python train.py --n_layer=10 --d_model=384 --n_experts=24 --experts_per_token=2 --d_expert=128 --d_shared_expert=0 --activation="reglu" --moe_layers=[1, 2, 3, 4, 5, 6, 7, 8, 9] --router_score="softmax" --normalize_top_k=true --routed_scale=1.0 --balance_loss=0.00534 --balance_bias=false --router_cosine_scale=14.0 --router_bias=true --init_std_router=0.0304 --lr_router=0.000573 --n_head=3 --n_kv_head=1 --head_dim=128 --vocab_size=32000 --norm="rmsnorm" --norm_place="pre" --norm_eps=1e-05 --positions="rope" --rope_base=10000.0 --rope_fraction=0.5 --qk_norm=false --attn_scale=0.0884 --tie_embeddings=false --parallel_block=false --init="normal" --init_std_qkv=0.0319 --init_std_o=0.00713 --init_std_up=0.0319 --init_std_down=0.00436 --optimizer="muon_variant" --lr=0.00125 --lr_mult_down=1.5 --beta1=0.95 --lr_head=0.00675 --warmup_steps=200 --schedule="wsd" --decay_fraction=1.0 --decay_shape="linear" --final_lr_fraction=0.0 --batch_tokens=65536 --seq_len=1024 --doc_mask=false --z_loss=0.0001 --train_tokens=304500000 --steps=4647 --dataset="wikipedia_en"
Below are experts of layer 4 (counted from 0) of a mixture-of-experts language model. Rows are named router (the router's row for the expert), gate (a neuron's input weights, with its number), up (a neuron's input weights, with its number) and show model dimensions 192-383. Each number is 500 + 40 x the weight over its row's rms, rounded and kept within 0 to 999. Numbers have three digits each.
After each expert's rows: a language model's description of what the expert responds to. This comes from a sample of Wikipedia text that the model never trained on.

# expert 16
router:479467530494512526485560494501515484445479522504548467493479512425509505465492452513478569518436447473495473490517510514404452568515488477517502516468513494482529466461498457488444488480420463497514511463494463544451488515541423450477460516540457361462489533554449466495456548512514520506515481575435598562466479472525495506488481444607499546409616464442419514540498510543526472526555514485484424473472515603565486500558572507423411525475485530547529548486471503513554480525469484507445423588463523570525543453472497508516478482476477503555484519555515519500459479434504504544
gate0:492532590544474542473476472592509434500578469480451470542541523522475482444463512536505512452514470469385485532538572501509503528576514503510546462476505462485516506475571479591536488528541533445498543567470526466424471521512516485469483458501493479475519547500497555438447493548521513504536488526569482388465520429433436486487554425457494501492464424499494443533479495494489459462449516480545493474551583530593488484499482437519437533457497477512487570586556522420539493486513548474562484511524559472517550521562465477534527562520487454481519531441543507481491494535464513483
up0:424551514581496495494473504533512535549589448437539528581523534587543520455545524502439538484494473532502453434431441488480495572465540516508521453499489513541442502500536468517483458453473550524489437522499488526387589464573506469453538517484512489501605543546576543429492540524530535484448532403544507464512573519507441505504481416461522508530497483530488476421500509493537496438508462508458544550478447486437518557520510517522508519534439521505491519469467507524459517491479481465511474474484508495571399532520475488573476506490475488518427527545512491477502517512541547431
gate1:417478576488495531518496521501536468526520403492515488534498484500505481488486462512465470556503428475402458550470454548464490410515491499548537485542544497447472551440553526457419487541471510507515558474539447601531489536451475414545532514496517478546452465513525408467434484517526447475567456471541485514446469483557517498488525521519460487535486434520572523438474483524536426506464500481506483505524494507563471551593473447529523567490473512493452541506531541473480462469552564512472515573510506525458540529449506500515449513541530516502509504479521508458516473515515536470
up1:517537438502537442514474509510457364457480478498470457557495437414452544466568524487469475552464475491448435488497569519548526515456487512519548492461500525437493451491439439523634506536478481507509441492439530483519502472533501544530498545550545491511454519514498524504464532508549464518467432478499513559566510476490564502517560480462535479472512607541444420560552562468420477551484456470548523535503452542518538520475565467529535559552512509510465466439512461504494550498471456570538515504509512460422473475484540502536456466532442451525555509498464494512462470496470476471
What it handles: Words like first, second, most, more, early, Best after the or a, plus name-internal pieces like Re-h-man in cast and award tables.

# expert 9
router:436512557525440499437485594526524473470532540520516471491418498440457489462477474546574494481541503488495446513421548498485506525528479506527562544450486501458453457532470454504488498409523484467487542491421560466523534485529546477422469528485546530452525509503550474499519520482493490518445544507509501494468507422497460514455561497567449506524463502490558516521497512470533499437524428533596470604494500464492485587456585387509499475540502409548501513479485495577501529439468473536517528612549573514476479492463528490452508455492509488468477527457521486530524514510454522574
gate1:488394537506494488443508496505458492490444431465487450530500542524470440446468549552551506475554429496468486509461476529463534471484549507504566492458490428514443518525507456543490509477506531471593480518529500513533499472477489470489489466467505507500514468415514481508484543424545498476479464509509461518539538458501436556532561479508541533525534557480511463496407450511480532496518494515532470479500484440522445531494418485394553431500429475483451538549529504492439453449465472466548480420479530524548452502589547479591518504516462487510471520532502491506480514618465483524
up1:492465479449526474466440466461486522539530446505514576581493513486527508537517557505424498553490572422506537420499492482472481511510480480529495481548434498525457470504537562480512478487499451563462551520516537502541535481578474380429461481449534469510494544489485516439538499448567504498506479455480446430487470521434549458466466546522538482442515457512526484551446483499530450516522492482500566552499568496416517430432500488465460505458486493463524453564431467522449482453509459493587536524423476512489470435530484484587485535563538546516480439484448462518544520481573518424
gate2:510414439491570435491476491519488569576555497536487476525529485509513487497492514488489449485475566497517520474487587481507462443469488546523440485483481519524450469442453467512450516513494481495558549526511527476462450590547514417536487502516527531549452495431460573518501550472454508564440435505507509402417518549514526461517546415546510442544480464477533496476549549542522499514517537436502526545559517513530376417515498538514499527493529528555501501482548489484525499531553499524523493510510458495505486535528549542543490485463512543483503488475547513512423482477441520510
up2:579492466508406502508488480480522511493408503504514520578569537497426511524541512523453536451483471563584476520480423479565518464534473429444499489479524502507466443506475448458400547502512453483585503419476472496464493542476487510461503537492468505455470507504460495458542415475476471489496520512463437469463490588515564431490478554549512454509516528433538446476498572432557522435515519430469523415471534421538520507506543472542468521470496535506546601474508498477422474451486538491459475527437526407544517510427453512561476533488480529457508478509504514517503507431525525516
What it handles: Commas, and, or, but, hyphens and relative words joining list items or clauses, e.g. Campbell, Art; Chalmers and Sanders.

# expert 4
router:497544554479571516520482551458534488494471462446558543487557526469474439524491508504559548507568457535511505549475562416518464440526485515478537498552470529555565537565502535513535498547535517437486557534509607534525458527476470526546525504534464466497462474450455557444525484443477483527454513465497379496474510489499461482444412465522488522486528641524506513452542534473556497471449521483559582448467525460487528511461520518518501392507499545495488489526507477459491544489527458453539496509508484538513562455455425447457516465443511508546421509481423510501527510555532503450
gate1:412503562483488488483563517456463463508543522419448535547541524441592503510496466514505453543516474488520541522486506433470385525464529483487525554427459501461511442514427545464481524462594501473493469500530502505512451569505524506448468545524498526517550430505523494526624485499508547482499510496537486506424524489509424522530611520503480474531546493537448459554517448476546534464554528479486563447484542571520457473468489480526534541499488494390514556498461530438433538463534542468500539502516515492472575463469486451511547465443481398499432465467482560516530415500523484568
up1:464507542481475445472522450469571439517492522537536520568544537561512493523495571509471500507495448519463545476514593501428522515488481467472554529472496476513517543546433455474507569546507525508519476480471489534516460525514512514485466529487489521582521519493517535529521509468543596518531491489452461453504445452503448462554532491455483543580407521493486536502506522544501476448501471535480486496498464541431495524483485467536492467502519492468533548500458461512456520558497503518428429478473480490465530443555513434510512517497490492544559482569462501435505495432466463321
gate2:515512554512472555515532502477475531536510530504502458455475523501462519564545479515520539495535428572498485457502463487449499497489422516434467482506527447513484491495510370472407500513456460424472484506414553459463509494512519597573556517494584528504490415510498485588430456451521494558498503516506501472511482519425493511481522506555485480482532492496474574496520542535554511550537487547491435490515554461479510502501519448479490479477439529471509478537472555473509432523578511546481446486502443505436458519456495410500457471519511500487448462491466422488520398525499537547
up2:486535503484493526548503521500534459544474519565450465525545515505480536474520494530503473544581526466513535467543473521449502546510404443508613603537516476534529449456541480542503522545514405445461427516527440419524437555438534457532443546508534482580397503469418570528516522460517510477448479422477474532582511540469537457488539463550548538397538498434492558472493488445487562557448482443539485418550495582470474514532557488497493514470507481467479523461481506563446512507492430488473455465494584581507460474555516577471464517447543523524499473516508448507472468497541530499
What it handles: Word pieces inside words, especially past-participle ed and species or binomial-name fragments, plus adverbs like often, even, used.

# expert 8
router:504512494509495538467475519516511465523482449512449503532430520508536489512457484480590505474524480409565486478513535493553538466497483479556469517482434531523459589437443521498441452480620455428474578500509465568590452560540503538514524495542451507521465541454553497516540515520528539432509471514487514513536563515551508483519487561456565456507498477527485468502492559443560510409509571512522479494492571527552490481507509508500545532494529520511520491518534579483563454534467500467512541494502488487538468519501515556597476509467448477457435530630456542429544536527584414528
gate2:508563537491525446424475440445508499498446511561489545438462493530481533492481538558513498533572498493463513572488508492478523569512543443581480497513503474377473494470495436478448455503538531514560487553519487344489520429525496516475492420487543505474501498504522424482492485470464426516551532583549476518458533512449493556424468426479447497544577427487495524527441512498528477508528508534556466602448543493492540500470572471488510531466504507499427463446465466516496480404452584493484465466561496416428464529527433502483507523507470454494499497536490497536486497499481506535
up2:616477448500532438527578592536509491503472543521514462534482523475482511444489488537524463485458497411500495553508461543518455548460463502565480513640487485483469508488526538556591562535498496476533504492458412474458535461485494447547450498565444433545508561584505522475454501518475549529580508533483516547505449536565486513537510514540485490462500495516474486488547535593496507590509498579532494558516472426538460525523504590432505446527522521484491535506509568426610460536513543516510531439473585512497435489530517501410518501499465572526511419528436514497522455530504507539
gate3:518456422528505404506531494533439502482555501526469493487438512525523473537548604472497504593539488542554527542465499506494519563523467437580515517469487488440469509491493545545526524422517442545520552549518499500557446510582550517547507578485556446580478510505545454575463416502529531479579543545468496444552518493493404484475480366493468509509489505495565550500569521505502447466547526392521474526537534473484522507510502496522573507506536481437510502446486490494478415504543469489476405508570532516485552493501493541525529495546518554520518523540582411445476441410516517487
up3:441453485531519487494494504482613514513492444453458481513510493541547486450453487457522407527515491476516429586494553569467494535449477542502512505517329453453527509490499514527492512464498545478533521525455517486505535468577481491502400436499519455515601533464535378556519462465500527536544483498411429475525466488479564474495530462518489477543539461497547474440578501456469480441557471495508456506531478507564528508455451433506520463499497546514436443435484502501541391519472537425459509495512588457535459510547551496545474470496505577494534494490517458462545438535566517499
What it handles: Line breaks after a finished sentence before a heading or new paragraph, plus closing periods and quote-punctuation clusters like ." and ",.

# expert 7
router:525526433506484579484510474508473497508472469428484465489492570514499458493469484536540457521580433519562545555495497453584539471542593507516558514481489484497538478456468477419515546485502451456528566538500485538493570476536497479498531576413570522496506488506488464541533481533484512461571543566488469432495499526481432524480496475420458482515508515463502545540588461512554501482460537494522514498480528450434521452488478496527438491574472540476521567483475515469491413509544498471550526532417518506468473468467514461464547524404442465522508470449575515534526466518463499477
gate0:536496471518471555550471498464494537534531496506490519508454477515535511528546487503504486444510507498499543497442524487484456499608505476539485509440591504528578531508462515591479571433576496487511531549561458623514516470412557515519488496535585528504558526514476492528479522391460541449492522558497543548465573384542428488502473519505463493518467521524524448450526589531539458435415522456514509452545469512532495402538519456471524524522523452510507438420506525430504454557442519454594488437478541546578457507453442485489483482523530567484512493491498474508506586497531513511
up0:448579548504546520443544543523407530443515475434453476436554495473479522484466518477509476451491488441464560451531508499571474518504483529449498504509553479440498472508517482503469490496538526510521574610590463529514506443519517470509537459441540566520540545563434548493452562539455458542479539569440543508491430494541486540527534541500519502508477540531479454471511457477479529589507505465464468468500478459554498509484527456513534444489488526460523536461467536487457562489533462517527537513496521575472475571477505467473482569536537529590525429507549427505559507482436500560
gate1:455463514511527550481548459493500546577528497493438441477427529521465492540436517512476434520566489475497454500468544511467527443453523471476496434481494529485514486457479533487461513585526529470558457542516473528492559482487547491468536549476452543507510471539545556504519457511509556447508549471501488574508534533466476519512508500568549460481509522511476490545512466461541524531514573533475500477451517456518408460385477492506486474526465443433446430514506490476471524485469561462427500522535468433482516503552562513478511524532504471457532468503475475545494482470437492573
up1:532504558516473578590514496545462489446542494437517564452564466486417401521504438423482425520509543515442466524597519517494484559535447520456451532475487402448467446501572446577581526475482531473490424497453485560528490492506500536478461478580526535441574555501465557523531486507445566512507495502511463467516528427456461456498493451506494559560521511537533496554452464388515552431450447454525475521494497518477481565532435497520495392530542546563477450498462477551532454539501440572552466516502517496441471467470574491526481518556460449413464543431473498483470525479454513477
What it handles: Auxiliary verbs and subject pronouns in narrative prose, such as was, is, were, had, he, it, plus apostrophes.

# expert 11
router:455535459505539482529507474493565527486529489478549457452535437473496519467526451427498477507522527512503510496481558439523504471530509519543495434487521483552518526489522526509503473470470520561502629446512427468530465481437475489503508465498475533500454511481497497556546519535470515522470532461480605486418513502519469501384484531439521529523482524528536498456506524476493484488459488478519470502458499457440492470488531537455548594484373525579506569537476480485533477495509460414477499459487556516506451488498528578593531514524537583493495539472475518500552533483444405504
gate2:467487446568540489483514412443569533516569520560503505501484480491540533503465479520548512530504538455465505511483449509478481529490527424527516514505485510506500499478497448531496484497494438541535522522493509550561466461433596483506487536476479449485556458541476539540508463531517480472519476522532485502541555528469669574414472508468501429467457430486419494478527517525418453498438469478464496559454468480536521481483505447464560503466513510528507469504544550545524513466506483506483487544595472484492463526495480493557539497479539528427515430503525457524531486410497499552
up2:398533490552431463535501466519442538520556540564513495502523491566466581457527535497582464501508464488490442557462531453508463394463465504520521467511504443536483454509493446535550506561459477495497531530494443474449433540601465540539505447541454435538571436428523537505474509459525478490523573504506440531527585502455563531473437489548480456473528572497474482460542503538464366445458531455515465528497479485497511489521487577514508542500419485606525494502507475550508518512480513443473569439415448479472484500506476500502535538452565518534491521499546457532451470465535453542
gate3:549483523551458498495503532417513548468525493550458416513496518451496487567483438411535486610492479430545440496463566424560412494501491498434536534536522481522505511548476471438571471519510529515507475445531482546454536490445518498488412441427523482562494474402501508520489508498506506566554537444468612532548504544477532481425504462506512484600522477537454501473475435470475467531494473545511463428460424548520559543519456499530566525481498470532519507505512488502516604500629464585447587550536456534504511581461524463489462506539505470570522575487440498469519447468489454501
up3:510507529578529465461560508469452553485447496573522479465473474509576623453495544596457513497420577497509540450539560481463460515490468502478451508463520536461497493434508543480480510548445472463503567501510493473479530533494487479549562488481494553481481521507467458480488560531532455536522470515524480484463563525498512487464554462495470529478528454493511439540466468511529530542458445516481506550465509507492531490530527497543529521466478478445554476539504468496484404514520508566563434454494467502476389424479588469533520443525472491506452566553489501503518446493498485463
What it handles: Bare space tokens in tables and text, closing parentheses, and nouns or verbs like end, began, album, game, season.

# expert 1
router:529496431545464517532551441452561541579536476493460456487494528514457547520449462491518535561484559523518525510486523523548553447555389537479514552473428496527455461516514499496495535523476432515566514540439549469496558518486558547483432479536522486450476495457507485514469418531594555475510534503528472499431489494548463455548497482490585499420569489509521505529531495493512468451455495458447449514497405562530517471521580501473483508422445438424492504479488491527479523489541512513469530446511541521542547537517588383463516540469498501476466496519512456495526493567517493468
gate0:499480500514438414543461511533536525524498529498447464453496455538516474544514528470474496472473586570544591494587436484488518486481506554495544486489473481519447501528458589454455459550525477477623508554477565493525428530499511472480539461509517459517480539479508441520484483538482486474506491529472538401550444431500501523522471483544499507463546475514537576534458514512508483578578511504459501463586515557601473514522531450486522596502446503469462469494540490528479535529546486502537446501576399481528524538466518498487502580448463495530515467516559495454518493522552523578
up0:465453502416375526502523523508509607518415512489475464450426436514531508563483449450492475468492482483485591528537475486476599489504474503499539503470605534561541514506474467465520484558436520519599553525472554561465431447543518464424602532523515467511500440441475503505488490510471438554506527517444472532479468515490537457409433451525449510465532511562415446564415391571502465519519512457505472543506499468520416548479549479491487499442481467488514548491536534462508516468489515496553457489535486495438530513486476483460512541459556434560521535485555471473525506544530489449
gate1:439466501490516469435479555531504520484485458511493501505475525449534469534461492437489442443510539490501521407511501502525473512540497455455550560499470493559443522454546549407491435477498482465537427455562501505495457513509518486572474504422511464509537463486451542505542481508448513491565487445529538518549511499545483510534494546457485487514524512515517458474503465520566455520503502481556461449513439553531460583472531469520428491519538575542452589411545456473487480460507478578432563476537554535574472487487548513554438528494463506477449494540555421547573506534470535507
up1:517527540578494542464498497490556482531424562419491519450526543413502476438501477563450492483524464531442562463476500514519503491509511477507538523526564444481476508496525515493527548556513445499520432520537529479418483509602576574502452504465503477510482515552506465402428506491541397478505445576493522533472419467498535472523467406603512507523405422510471512459521484497473510508488471535482502535471552469526516490532536469445585478477541477505544529481490508496567496504553447515529472487439482475485504469465516421541462511565519513448432502469494537510488523464450524504
What it handles: Opening parentheses before abbreviations or notes, month names in dates, and title nouns like General, Minister, Act, number.

# expert 5
router:451536467523437532510505509551459559479445574502510476559530476484526522529516476529516501538454499516475509503536513461512514478555514494532530444512493431436556487516583542464454563433466488536529538497479498491511498484428447560489476465466573516551530508473551487496500445539558460555455515498500445505501517543481579495438463515483521505444542521506500467522512461487441491504507518461491448506531551469530469556515548554560464520466553600510517417522461459489481516591472448449518464467424464459494528517552477517485524491530503414476539432497423572458489506519502572379
gate1:507476502533512515499524460472504497515535534486469550495520448496496406552460517493504526568449516544432513488530512510517520531445514502479518483473530521563487537399514431464525530494489513500497474515489461514499485497527520504581509487487526493521381517541457556492440556452556474410531472568467462465517557485494513506518468460479530479560573492489515510464521436564511566553525422523485574550484466467564519484485471449465476546487505395529582566528476503478484518606492462523470540511548425576524489495541539569492483518540495442460434553503461453448533482477527508509
up1:548478476478481500493448448481468514466564424540502519467512477438517522518442546564476524513483553553518506529576484531443505518487575509573495559495489530505453495517475560522502504509507478536506535580482496537492518557481504472479458510431545545498445521510471382477503535523482423484494499566470522516496404522495494537511539453466382508523443478494441522517503485597465557504510526521541468501533481468552522434508522528438496509447452537557566487517477485514532509458527552465411507505491526552497433550508528490543506505531494490485580498556446479494461554456416480493
gate2:505535512483453532486488485458490511559499544444501500485493540514477467564450522509524483608416447521529478511554416447541517492526472463478571534485548489460453510544493571463502520577485496689350523462496449492445509462472620569507483377491522535514442533463511539509471499538505536471574474475518489571564484497437458499456479541591475471534508559448485518529444514456476538533558564485509465554431521477513430442495517502534497530518554434536542468500506535520497500473469496572480465502569492546473481535447498518455482465560557520440488459525511500544513530473430467517
up2:517517512571563534490516519561512514553464618475406398462555414527492482463536499461556528486516518403494563469562508481577506422436485438488426467471445462448544489521460493559529570486460513478491507460532491436502499563484495483421529535532461463479470537499505440481488504551516519525461488473528499520487526484443489484493528499585516505447488529466536507520476463529482556531530526493528500535529490474433471462444536527506477437505538460575469472557490467513489464575508491458395565568453485516428484552462446400427463560500539557491482539469477530440558476436441488499
What it handles: Digits and year pieces inside coordinates, postal codes, vote counts and date ranges in infobox lists and tables, e.g. –19, 2001, 70.

# expert 17
router:516507528509551497500492439478429520539465513525487482418546502454460491501514507456448469511478588469522554522476502507525505479448464509508459521596516554542443461511470405503478514491478486490518502510542550553529475433479624482526483487482470564500490508521401537446498532491455441433474508466470448454458513535539520503513502505481498501512486525479538500452463517466554487477502504516460514453476494421539486594517504408489490518480475507459502468538490534501526441414497515456468468482498543528476492530519591494533518510540486555507533487409472421477488527482529489535
gate2:503509458477520545495477532443494505483434493513550514517519507449471472532534446512450463529575598468463558495531512465495554481523504479537563483537466567479425581457572514485511471372537500542516459475479493483460496386477492449488486484526500477580488474488525455571513505503575521465540418496556542534500528575441560515410491493523527430476492458522460498542438424429542459510485477554526565511542521470504511452559513498510552499505469496425573475487510519450461570521583514513469533482518498478468541494551523546472403540506497513497502493524557477548501485421493497522
up2:519509512502491578485517549496547457546439449443507572524487511476471512483505485543486433510521456546520561473474509512522500498431527479500512609505534495470522585517468473501467462565429511472470461522563499487523496454592459528470485411501523496515469531537505524482555506499392501472430479514457428540496470534450466520496506524508458516499618440422413578509432524485461475538522497535464473511562549540478514458533482527504427422498550575501499499558435481569503445487515502453571501446466524492486400530540499478500536454462500510475494537504466523406488453487487471438
gate3:584532498490472502456582429465480564446513536501502559523519544547541506523543526522466461501546475540482528479451456457504538521527492507444540414551519509510392447484538500491448448433489484479464438474511466536526437559504488520515488471461495574478463482543436492495461450531496506439512514519453500520435507549473519484463531479418504521490457451469435547429529453472474493485558442489592523446485542458444465477476533472511510458421498432552576550459444461488557520476452543478522516502521478480464440608525511480484533468532505467462463518493430474479485549502478530535
up3:507482557536556517380472559543520465461518507513501580539461561401508534499539464456523551513490492520591488525453550486449482498466530526430499509495466397465480542550520504469486617524470549523475552452436452536449429538473452500542504481539471515488531501569460464579476464467503499486511487480563503536474497526543510519455511509517494503544412541406580495541533440452492453503551513490565483599556493549458486511502508519544485482458431545580436440455491480461504488502501529516535491564426533502522542585556515478476460538533598560477481476468572482501496503505550548538
What it handles: Plural s and general nouns after determiners in prose, e.g. teams, mistakes, authors, actions, document, school.

# expert 6
router:466497507441449540481518474474546569493509496555493489533564498532504537449559447417481586503456461457512462496517527515432453535459465513504527479453511491459494432491447450489534499508477543488471453476531500547482535475506455489473454540491513508498567475488534453442482462542487477501502545630483496542494491478492474460500493512537420502412468476456452471525514503478517526500561547494495465534578544549481470501533466521545538521548628619493519521578515470470533506528520527536507470483534535511503489433477528509478505462512516483541530550492525414504464510564538673417
gate2:531516538482564497510568499556480508504458440531546465484530447451471599485575482535567489512516488507499613617495468445494499582526496536476439596492526526502581519443522480500455485536571548509511540570506524579562529528484483497527489601416461526479523484440494558516519457517511532507503446519478569475482481482484467520445476520525506553527441512435518531516540476526526509529511496512445524536506456511482501471489539550473526548505461504483506483499503471475516506527517509569497463494532550523547503521511482537527494546490508428496537487407447510551498556458449488522
up2:484510495539470505492535514529468514520539500450504539446504498525553576411471565488588563518522493478476433576491461439518511473567550473504390511540491584497559505389515506488475496525479526473498547493508539465459492517564476454509535580546473480481443500449484516558617504443530468498526531477509507481540510517511533538511511555482466541456536519537485506559519647522479523508479513505425469529507475508494472532507475521537492536498513416525533415536624447563487499571535507475523471529494532539525518479453476499423541524470517419467449522497539451480422528458470439517
gate3:493453469590429549484530458455503566471474527487536467486513539545508568495426476564464569476532498475507503559538498511494463478519568516452487504497521523512496526452502569459427547452534450543573484527475472455506500480497489442481536513517559477541526478450480429522427562551513513559575492578471560476459462448598516591525475517483466501514450527482395461536505496453493566543416503539374475541444426467512450504493516566457552453465491513506554454526546452450552504548537478470431492454590496499487509431442543484530489492474504495486528529434523510552500471532488485480
up3:493570470359510511485477457503541507488526486506530513569483478473516516469541524485511545529474520501440499535601460479507477547403476512518507543516449468456517545416477560541529597502458514543536538508486489519542478524474501563451526489578539448517467512475477553547529530494493546531577530438452492504483469474457461447484511491532533529506453470546465516501439555491433495507474565523514500476485507574478534565530472494447485519459510526554498492590466479458473528495491577483433489500464453453435540561485534487468530516582533524509533527502510478555504484520497472472
What it handles: Line breaks and list dashes in infobox or taxobox fields, with labels like Born, Coordinates, Genus, See, section markers.

# expert 14
router:483514505473502460505437475541474487462557476525509458474495482533502517502560540462422490409573516454538515465422531523470497518485524480547462564528481497472460420490530507458479546453461485411468506512474414524540515472471469466570503477494494457499505577469464455456463407520537474510422483518579496503475499415542458485518423525533504538568419481502491476445492410531445510526601492558513537483468519458526460438507476522571520499556571539522486465465417463498499466479415450491524501440469524518509514456444524481507446480462459536473457444531535527536578492505536554564
gate1:516507521559523518505528437492443554482508485573540506468512520518466564562495555498439432509493544498499444482537439473475467519493462520526531613468455472449538514456522461501485548483460495519530539464454520511424458510473583529558572501551455470506472482546500447409482513526518526507487479472506457484493448474525460516492426516609557442445442563472504477434544460449438500451555440399551488496435487515541488464514432519447559475519479450465530483475526483572438515492561566498424578512580501524473522536452555528526495522425464465478542467486521423474465490454487487467
up1:557516534530420537503464494504520519530501503495492456507551489490550488487469495512439553467492519482516511593521520442526452569434523540469440495462494479441547563481594570532456510489511462485481534437532540537504513472500532459482470526490528486506553478533545566485444502489550476518448560451494501547508529498522498451466459481447554554533516542495543523512513412426564486531561447493457506513491457488527526524488559469557417499541485432484415486458573496531481483487541466508517461546494513472418525481452491518449515440418481567482484509497464491522544405491558531463
gate2:557507453503491500460467520569532501418508426560473457558474531500504530431526481411487436537504455510568508581433523501534483461517466468473489491450471528474429548569493543481487530464520499528488482575463481533380459528483543497474565505506408509484534489502509480511465466525518474458425404505577531557494428421553530554535531494559482470486474484573478489416490526549474489493484517532445474522459492553469514500539483489574491451561598529472461490460527492537545450499527560558479548529458533480567433444535518547508475544563524509466433499450439524498491527514524572505
up2:519429448444483486510546526537386531546501487520476556483497542458528524470495429484491459466507480516489483520451503551501538515466505472530509570567491491456506537520506498470417572492481498481414474478526401515504535530566490471502488467471450420452416493470476534541494536469505492395543423509540523500519503562556543512483466447529479497438505434490531515458523558468503513552506464510525481494554495487442560456517580584479460490547456524497539422479461555451532390474485512550474507519534515566475532432515545485434518376494592542499450541467484542485509508519517500465
What it handles: This, that, these, and adjectives like British, Western, Indian after the, plus interior word fragments like Concep-t, disman-t-ling.

# expert 23
router:505537464475555499524516548448445527476429488533470499476420462483552500509487524467540512534584506507518422482428528487459471538535511545488482412570489485538413481465572521474529540593533544455505530499465481478492470499491560485483503500475489520576415422495397499455486521439530527547593420503537567525505439539510541522463467494518477423477531444542451493485486480423543489527500519506478555428513557519522535483445501505503497538424593451526508526489470479463438505487497503550454460504468551457559444601523507478479541579526533431512557535441484460482526499475522569494
gate1:503513521432480540565465527466573485519447506523469516444433594508532493489516545514523463576474401431437452414493528470517475457552522516476515482438517573567530564423632463528523516422497509568486473477493531512517499526500521489549501473475501512512418460529464571476487547476471575418551559487511524468489485479516529468500451497484459530530592467425477507543551510490566473439487532578493526505503550553535489505503478514480510465502563520488525541527383529426481455449445525504534462552450577505508505540483525561516485516548492471483527515505470497522470430501539430467
up1:507464422432487470513542509530508514534453520469464430470486558502453558525550420546500474457489422546531551475522485522504496530463540550486558514519506554505563517566481453550512425537458469556462493468497513516495491550516489551500505536509557504458478472480522425396486456450473465420463446488487420446451491515532490515494561415478525472570586466471514492539486529491543552483531454457515554404518482497520519511451571581520487508517493565517482471433563528509478590541534475531459512582474552464537555503543539407510530462503522516496502510601474433503534482514522480538
gate2:525519543490477487450511545476446513493523505487489528478460512509488552472527490528541418423436516569468514431502481537478510463560476512580515559531541524561488523511534459520404516510559494475462530510520419554543591525526578473541506497491559480455466512491484538472492474486508545460574522473413518502528504494611476548460530407535523438486490457521509405441518549451520456480543538523537504478526497499521504528478354517468474493520569451499490464526466463547435487491534510515492417550536493466512480478442465486592510497521504502527508560508448500456542536447572518508
up2:421538503473536603544476508539436540423502539483502493471538541461433491549551500469521520562481454520504509500464487532524481509509503460556594461501549471509486610478487495483510536503461473447498513531547601514495505432532499435523447467428515518507556587510515512491517475554482530509526561498521514440444490556509481429493506578485531497520486456498588471482488582560488508543510509524434489496501462468529506447419423435498556599469487475570430561485521445503490458516513475515447466469550523531521575431557428486499531436458520514484491571517494529469553509496542486508
What it handles: Adjectives and nouns after a or the describing people, community or activity, e.g. football, local, political, English, African-American.

# expert 3
router:533463504548526542489412527517496423556496464481591477522513525494485597471423544471505431494457474420451508483543446463578594501482578454511495465524532550479562527559519482478512484478429531538443505515453484482527493500572596547461527547521518532525513542493579509481435501553511501488524473516558471496457454494487489552587477540444463482506548507543504461414497478491472546533514484488525526554479493483451505488442485559478483551427497558538436484568462461507455500493531477496522522511559501430457484529523513536504434466445496484482479475523516541506504514512515499437
gate1:468472508378495465496476530473542498528481474467490486489438527514436517531438571437525484510552496506552488501518519554517486492472491483456487507539492454543490498516433525489479498535459468527498500528506502502491485551529514552465417499489438483541502557556550453489484500476447466523481576517460512513493514470572489519514456486523475468435440490530633569517497493525453457463492514462477484463493463482511510516507514432459468498524486504496467440481594534460510541489514429441555460526489455542447491610441483523503461494471500468550511554415471512523513449478513504552
up1:466522455537566507526448457558469516480461508492476499488532505554523490493474461481421612498472426467546544472497477501486450539508514516443516458455416429494519583466539504517471475497577473555570563514498556459525425501473551489480504437506493507490444486498477449541551536553424512502583523567485480549473485461490564442507560524417496521546519495461597525519451528425467454494562529495509616503495495550535509518495454505442559509517536512498482469529515467550481482454498433551465464578533549516544503524494482427479419529529512489471550495514551493455489493537503475456
gate2:505506486497540458558518490454552474495474511489489480559442517548510473460492561531506466551455511495452533464529477471519509452488524544518479484470480538486510552553416466524562510494466532505496444463556454475518484435491519450486520562446479521512505538539618526480433476498573612547520512547508499545507547480531516501551484487468477500499535503526460473590509410497441529469508542502582459451528511538423518433425513482575446503526500450524487542504537501554443469505485479504527567486496473435451473480540549547448508569438489511495483525500504502495469539450517544488
up2:585529454525423406507482461513483483475512519520493492512474530553501438564480493515475527539488520465449470508407558465526490493527526507456503572523510554495560493554515477504539460481461540530528570458503476557470462443499560485497520520455436561557539508473586472425513536618459516524546504457485550492492496465545495543460447538540541439510478525530485498541527434454533554496456486552482473516528514431525518494505518455490510518524454469528507502507474442491502484445517471567461492431460501445534521432519481558437535582508548431586505478448491550449531425444554400545
What it handles: Word-internal and final pieces of foreign, Latin or scientific names, plus heading markers; e.g. -ius, -ensis, -berg, -nia.